From a checkpoint of a small mixture-of-experts model trained on Wikipedia: vocabulary 27523.
Below are experts of layer 7 (counted from 0) of a mixture-of-experts language model. Rows are named router (the router's row for the expert), gate (a neuron's input weights, with its number), up (a neuron's input weights, with its number), down (a neuron's output weights, with its number) and show model dimensions 240-287. Each number is 50 + 15 x the weight over its row's rms, rounded and kept within 0 to 99.
After each expert's rows: a language model's description of what the expert responds to. This comes from a sample of Wikipedia text that the model never trained on.

# expert 50
router:70 26 45 40 64 52 65 31 19 66 71 57 79 31 54 42 57 50 38 51 53 44 56 74 46 45 44 74 60 50 56 67 42 39 29 80 60 34 66 28 67 66 36 45 26 43 56 32
gate0:58 54 19 43 54 46 40 44 43 52 73 51 63 59 41 78 61 64 57 59 51 31 48 63 54 37 55 51 52 64 73 22 40 38 48 88 41 28 43 69 44 49 29 41 57 49 69 38
up0:47 48 48 52 31 21 45 47 35 53 56 60 76 35 51 87 66 35 59 33 45 45 38 63 58 40 66 49 46 45 59 14 41 56 45 51 61 41 67 47 52 57 23 49 38 37 65 49
down0:60 51 77 60 69 59 43 54 41 36 39 56 28 68 77 48 61 46 59 47 44 40 46 46 56 50 40 48 68 41 46 38 62 48 49 46 71 73 45 41 29 46 46 41 55 31 33 62
gate1:53 38 69 46 44 40 63 66 46 71 90 49 56 46 48 54 48 57 54 28 34 58 68 63 42 58 82 58 29 32 50 32 48 32 39 22 60 42 56 40 58 73 62 35 46 17 59 53
up1:56 56 56 49 36 34 45 60 42 58 58 28 67 45 40 56 64 67 68 49 29 42 72 79 30 65 52 38 11 57 57 18 45 33 63 37 52 65 49 49 49 35 74 33 48 66 30 49
down1:66 58 58 58 66 79 29 37 71 68 44 41 56 51 54 19 44 29 42 76 42 74 39 35 64 54 42 35 29 33 53 40 28 49 49 55 78 69 69 47 39 62 49 60 42 42 56 38
Number-string digits and capitals. Middle digits of long catalogue, asteroid and phone numbers in tables, and capital-letter word starts like S, P, Sched, Reg.

# expert 48
router:31 72 33 54 58 44 43 50 52 84 73 53 54 57 64 60 41 57 33 49 44 59 58 56 45 30 38 71 56 49 52 58 35 44 56 29 57 48 42 52 41 34 46 69 55 53 62 50
gate0:24 59 34 18 48 61 65 35 87 58 66 69 54 32 30 59 67 87 47 80 42 40 56 74 44 36 29 54 39 68 55 44 48 43 42 64 46 58 47 66 44 61 57 43 62 54 58 67
up0:30 51 00 47 75 04 51 18 57 41 56 54 61 67 71 54 32 64 35 52 58 61 67 32 48 37 56 53 55 56 31 02 46 38 17 46 44 63 35 49 74 45 43 58 52 50 40 57
down0:61 51 32 30 29 54 35 62 46 52 49 99 49 67 64 34 87 61 62 69 40 58 45 80 51 38 48 26 69 44 46 98 49 61 36 51 40 80 79 45 42 50 80 84 38 64 41 68
gate1:46 67 09 49 46 63 50 36 51 67 64 64 60 64 52 40 56 36 63 16 77 33 21 49 54 52 68 42 65 38 43 57 53 37 44 42 42 30 63 33 63 53 39 04 77 39 32 18
up1:62 31 43 23 53 45 68 53 57 35 64 51 55 15 61 63 57 56 49 53 28 66 71 40 46 50 31 58 30 47 70 62 59 53 38 34 63 47 56 59 66 57 59 78 45 56 77 72
down1:46 38 62 38 70 65 26 57 44 50 51 51 51 37 49 33 49 25 58 60 23 59 38 90 49 30 40 51 49 49 57 80 24 43 52 36 24 44 17 43 52 34 53 61 54 45 50 66
South Asian and Arabic names. Syllable pieces inside Indian, Pakistani and Arabic names, such as Kh, Bh, Mah, ar, ah, in Chopra, Hayat, Bhudri.

# expert 0
router:52 63 63 66 24 79 32 14 37 51 40 43 37 18 38 67 39 58 26 75 41 48 92 52 72 55 45 32 43 33 45 36 42 49 36 35 45 30 45 59 61 50 09 77 60 69 39 57
gate28:56 46 55 31 42 39 51 52 80 51 55 54 39 65 55 55 42 33 51 53 58 50 51 43 79 32 49 53 78 25 39 40 66 46 51 47 41 27 38 62 61 51 38 47 60 30 56 50
up28:49 46 45 43 45 52 30 46 61 58 53 39 51 72 39 68 36 47 60 54 43 32 46 52 73 44 60 49 63 44 41 59 66 58 47 74 61 24 29 65 61 31 32 50 39 39 72 54
down28:31 38 55 34 65 52 54 63 13 63 37 38 53 54 45 66 58 30 57 50 31 63 34 33 57 56 49 51 44 51 69 65 62 59 59 58 43 45 65 47 52 29 70 47 63 48 69 60
gate29:45 35 52 52 56 77 73 53 47 55 41 18 21 42 58 35 59 53 60 31 30 31 29 49 51 51 65 41 83 34 85 45 85 63 37 50 28 40 42 50 60 56 79 32 37 22 51 66
up29:44 47 85 29 55 56 85 37 67 48 52 52 34 41 48 58 77 22 35 54 49 46 34 75 53 66 50 61 64 30 40 40 34 57 52 33 39 48 58 73 38 68 30 62 24 56 60 48
down29:43 65 55 49 81 59 75 45 62 40 38 40 48 51 59 66 55 50 71 50 54 36 55 42 32 69 66 35 55 47 37 52 55 07 55 60 72 56 39 60 68 45 51 69 34 54 68 32
Taxonomy and infobox endings. Word-final pieces and separators closing entries in lists and infoboxes, especially taxonomic names (-idae, -ales, -ensis), ISBN digits, table pipes.

# expert 36
router:57 31 34 57 44 54 64 50 66 49 58 50 56 55 45 60 67 60 54 02 65 74 69 06 33 74 26 57 22 51 53 37 39 41 97 61 30 53 47 62 62 40 47 41 45 47 22 37
gate0:34 52 42 50 40 70 44 57 56 10 47 68 29 58 63 57 55 23 38 53 44 48 41 36 71 58 44 75 35 56 71 41 57 42 52 45 67 57 39 57 42 51 59 62 66 44 39 37
up0:44 43 88 48 47 51 55 50 47 62 36 32 31 56 35 74 32 62 56 35 51 51 36 61 40 67 32 67 59 57 51 55 50 81 34 45 49 40 84 57 46 57 37 58 68 60 37 34
down0:37 46 28 70 54 66 48 03 38 55 35 48 51 49 47 39 62 66 45 49 40 64 36 35 64 42 55 44 50 56 82 50 60 32 81 47 42 48 52 51 60 37 43 52 40 37 29 43
gate1:56 68 45 45 66 57 32 50 64 63 55 37 51 64 56 50 73 34 37 49 67 58 30 55 64 47 63 39 37 36 58 90 55 69 58 64 32 41 36 48 37 47 16 69 30 56 30 32
up1:51 62 56 45 69 62 41 41 59 42 45 68 64 62 37 41 32 80 61 53 00 50 58 51 38 64 17 76 37 48 31 41 53 54 53 37 57 59 47 71 35 64 63 26 39 54 65 64
down1:56 37 45 45 48 41 59 37 53 34 54 42 53 70 43 67 50 08 55 63 75 63 57 59 50 47 50 36 56 42 62 46 51 57 41 35 44 28 32 59 61 37 54 73 33 81 41 48
Function words and quantifiers. Mid-sentence function words and quantifiers in prose: and, is, was, more, most, several, many, how, commas between stacked adjectives.

# expert 1
router:54 58 73 21 69 55 39 56 58 30 55 36 81 76 72 55 65 59 46 84 44 52 44 26 64 47 42 42 29 58 68 58 71 63 35 35 40 43 34 51 25 46 56 43 35 49 36 46
gate0:68 36 67 22 25 19 45 68 65 31 69 53 59 44 58 64 23 55 44 34 22 32 50 55 70 50 60 21 52 47 53 72 61 27 68 32 54 53 44 51 41 79 60 64 42 47 51 98
up0:47 62 66 40 33 49 53 55 63 52 32 63 56 44 62 50 57 41 40 53 38 65 34 35 44 81 61 55 91 67 74 29 70 49 55 62 76 41 62 53 48 52 53 12 69 59 42 53
down0:37 47 73 37 37 66 46 65 63 52 23 75 57 25 09 38 62 56 69 41 49 52 50 64 55 65 38 52 64 37 32 60 41 36 36 62 47 47 56 60 38 64 52 51 68 50 53 76
gate1:43 37 27 63 52 67 40 51 44 59 56 32 71 55 54 53 59 59 76 51 55 39 33 24 53 32 32 40 25 57 70 41 59 48 45 58 43 58 62 46 47 31 97 33 33 11 37 16
up1:38 51 70 72 62 28 73 36 51 69 52 52 65 43 69 78 65 51 47 39 55 72 61 49 62 53 20 51 40 57 58 25 66 61 45 73 46 45 39 66 21 58 53 00 44 38 60 53
down1:74 51 31 24 54 87 42 51 68 29 87 44 38 46 20 32 62 19 33 60 52 61 35 54 43 40 37 50 72 39 69 60 53 68 30 30 37 57 66 51 42 39 54 49 32 50 44 43
Sports table separators. Pipe and semicolon cell separators in sports statistics tables and season records, plus "the" before places, as in Team | Games | Receiving.

# expert 16
router:42 14 53 32 39 66 36 58 66 41 43 62 34 39 74 61 54 66 66 32 35 58 60 83 65 65 58 46 58 60 53 46 40 73 65 48 39 25 50 48 45 65 50 34 36 53 38 56
gate0:48 61 22 45 69 44 68 42 32 58 43 51 61 69 32 73 58 50 85 57 56 56 93 33 67 63 50 47 41 51 40 53 83 45 49 35 62 40 63 68 56 61 51 35 66 48 75 69
up0:62 63 17 47 49 85 52 45 40 59 29 50 30 53 39 52 50 82 49 49 60 64 61 30 53 63 44 27 65 45 45 58 53 61 40 23 62 72 54 37 37 45 45 37 60 30 32 38
down0:68 49 56 41 53 53 33 42 37 29 41 05 44 45 51 44 39 36 45 43 43 71 60 52 56 30 66 63 74 51 25 55 59 29 50 82 63 39 50 42 47 54 53 24 56 54 44 53
gate1:57 52 38 46 39 07 47 46 63 32 60 39 27 59 53 41 17 47 96 50 48 55 63 58 58 63 48 38 56 75 52 52 60 46 64 40 46 67 40 17 75 50 49 56 58 55 42 52
up1:66 40 57 34 53 85 33 48 58 47 58 27 49 55 63 43 63 69 51 61 45 53 47 34 70 51 83 50 43 53 74 43 44 63 36 43 69 59 37 73 46 78 54 42 38 50 45 52
down1:63 42 27 45 64 56 61 42 48 63 23 57 15 39 46 38 47 51 79 59 52 53 60 35 58 52 54 35 36 35 29 17 24 24 50 63 56 69 81 15 54 63 35 68 45 53 48 42
Word-initial fragments, list starts. Opening pieces of words like b(ills), un, sc, sub, plus line breaks after headings or before lists and taxonomy fields.

# expert 6
router:45 67 74 53 55 42 62 50 49 44 52 41 75 30 59 52 54 42 68 60 60 42 59 35 69 36 48 59 63 72 43 47 52 48 04 49 43 47 48 44 49 57 66 52 35 49 50 50
gate0:65 82 63 25 51 57 42 40 55 57 51 67 45 55 43 57 38 53 65 50 44 55 77 47 59 37 53 64 51 61 57 54 61 56 22 69 39 54 59 38 55 50 13 58 23 60 39 43
up0:55 40 45 37 39 76 32 35 56 43 53 45 53 67 68 55 29 55 55 35 31 59 41 54 48 35 22 75 36 63 53 39 66 01 65 47 27 18 45 74 78 50 52 73 27 51 41 40
down0:69 54 64 41 71 59 67 44 57 34 59 44 42 61 68 73 53 47 36 49 53 35 73 42 66 28 80 57 57 43 43 45 47 47 33 56 48 48 53 28 60 63 39 29 46 45 49 54
gate1:59 54 48 49 26 40 76 62 53 43 50 07 59 66 34 36 45 54 36 54 59 54 58 49 36 37 51 55 50 42 28 25 48 13 49 53 28 17 53 56 52 74 53 60 29 28 56 62
up1:47 45 56 24 36 78 57 42 67 38 47 59 54 52 27 63 52 52 50 54 42 52 81 57 66 44 40 36 56 22 70 56 66 59 36 58 51 69 68 26 26 40 53 68 59 34 52 51
down1:50 65 58 65 52 40 71 59 69 59 41 67 50 42 53 41 67 43 47 51 58 76 51 43 43 59 66 53 47 17 64 50 45 55 46 39 53 71 39 59 62 61 30 26 59 68 43 22
Numeric table separators. Pipe separators after numbers in results and election tables, plus infobox field labels like Total:, Density:, Elevation:, and coordinate °N.

# expert 47
router:53 39 38 64 47 42 56 57 58 25 71 42 49 39 36 64 59 52 88 27 34 40 63 31 44 68 44 53 35 68 67 43 30 37 60 66 45 55 33 45 67 45 33 57 55 52 48 38
gate0:45 46 45 60 50 69 45 23 48 56 21 51 58 69 60 43 76 48 18 44 68 60 65 30 27 71 36 48 32 43 54 75 76 47 20 66 05 28 50 56 36 58 43 54 36 63 58 52
up0:58 48 73 45 50 37 55 51 42 60 61 56 34 58 38 39 28 39 75 40 50 39 67 38 49 48 92 46 39 43 72 37 38 68 42 71 68 56 47 66 68 48 61 65 72 81 25 72
down0:47 42 60 77 48 46 48 73 67 39 50 56 63 58 53 12 42 54 32 31 29 42 59 67 51 37 44 68 39 31 52 54 75 67 52 35 46 31 32 74 36 54 47 23 42 74 40 45
gate1:28 54 55 48 70 47 49 50 53 44 81 48 57 85 27 49 66 43 31 31 34 52 25 25 43 65 41 18 32 55 52 54 62 55 07 66 51 62 31 43 68 61 67 37 62 42 47 49
up1:61 53 56 60 50 46 51 36 62 48 63 54 40 39 46 41 47 35 89 27 56 31 75 53 66 62 59 54 41 40 45 64 39 52 58 59 66 47 17 42 47 57 43 74 50 47 35 33
down1:68 45 67 71 48 32 46 36 86 58 66 54 90 55 51 50 58 32 36 54 50 48 57 58 44 58 54 72 62 31 60 61 46 46 59 85 59 79 65 49 53 45 46 47 77 59 27 53
Coordinating conjunctions. The word and joining nouns or clauses, plus but, or, by, with, and table pipes, as in men and a gallery.

# expert 18
router:57 26 91 39 46 58 69 46 65 46 30 78 42 51 56 46 69 35 27 22 54 43 49 54 49 38 69 66 52 52 25 35 54 37 49 45 61 48 65 59 31 55 43 18 39 59 60 55
gate0:75 53 62 68 47 69 40 66 58 64 41 35 49 69 40 20 50 59 58 75 20 22 50 44 43 47 53 59 43 45 53 53 15 38 31 51 34 34 63 46 20 41 29 41 33 26 31 48
up0:80 47 54 25 72 74 80 47 29 48 68 72 23 61 54 75 26 25 60 54 52 45 43 43 59 50 50 42 54 39 48 51 48 65 14 58 74 66 40 63 46 72 54 53 38 46 49 41
down0:37 55 62 65 58 33 43 67 74 50 32 68 45 47 70 39 26 34 55 80 45 48 53 44 62 42 73 61 62 44 31 55 46 48 81 50 54 55 39 67 32 45 45 85 46 31 66 33
gate1:63 53 54 43 51 61 49 30 21 53 48 59 72 57 53 62 49 49 59 52 58 57 80 51 40 26 67 44 69 40 50 66 65 49 32 54 56 53 69 67 71 37 47 31 40 55 51 26
up1:66 47 55 30 53 46 74 51 59 58 66 27 57 07 56 27 41 53 46 45 40 57 63 43 68 54 65 53 40 27 76 35 43 23 53 58 55 52 68 57 49 46 20 30 41 33 41 54
down1:77 69 58 52 63 71 02 44 32 44 90 54 55 49 40 01 51 46 36 32 45 48 45 44 41 51 48 51 65 34 40 60 39 66 61 66 18 54 46 59 43 44 62 67 53 36 60 67
Word-initial fragments. First pieces of split words after articles or quotes, like G in "Goodbye", pre, re, un, and (19 year openings.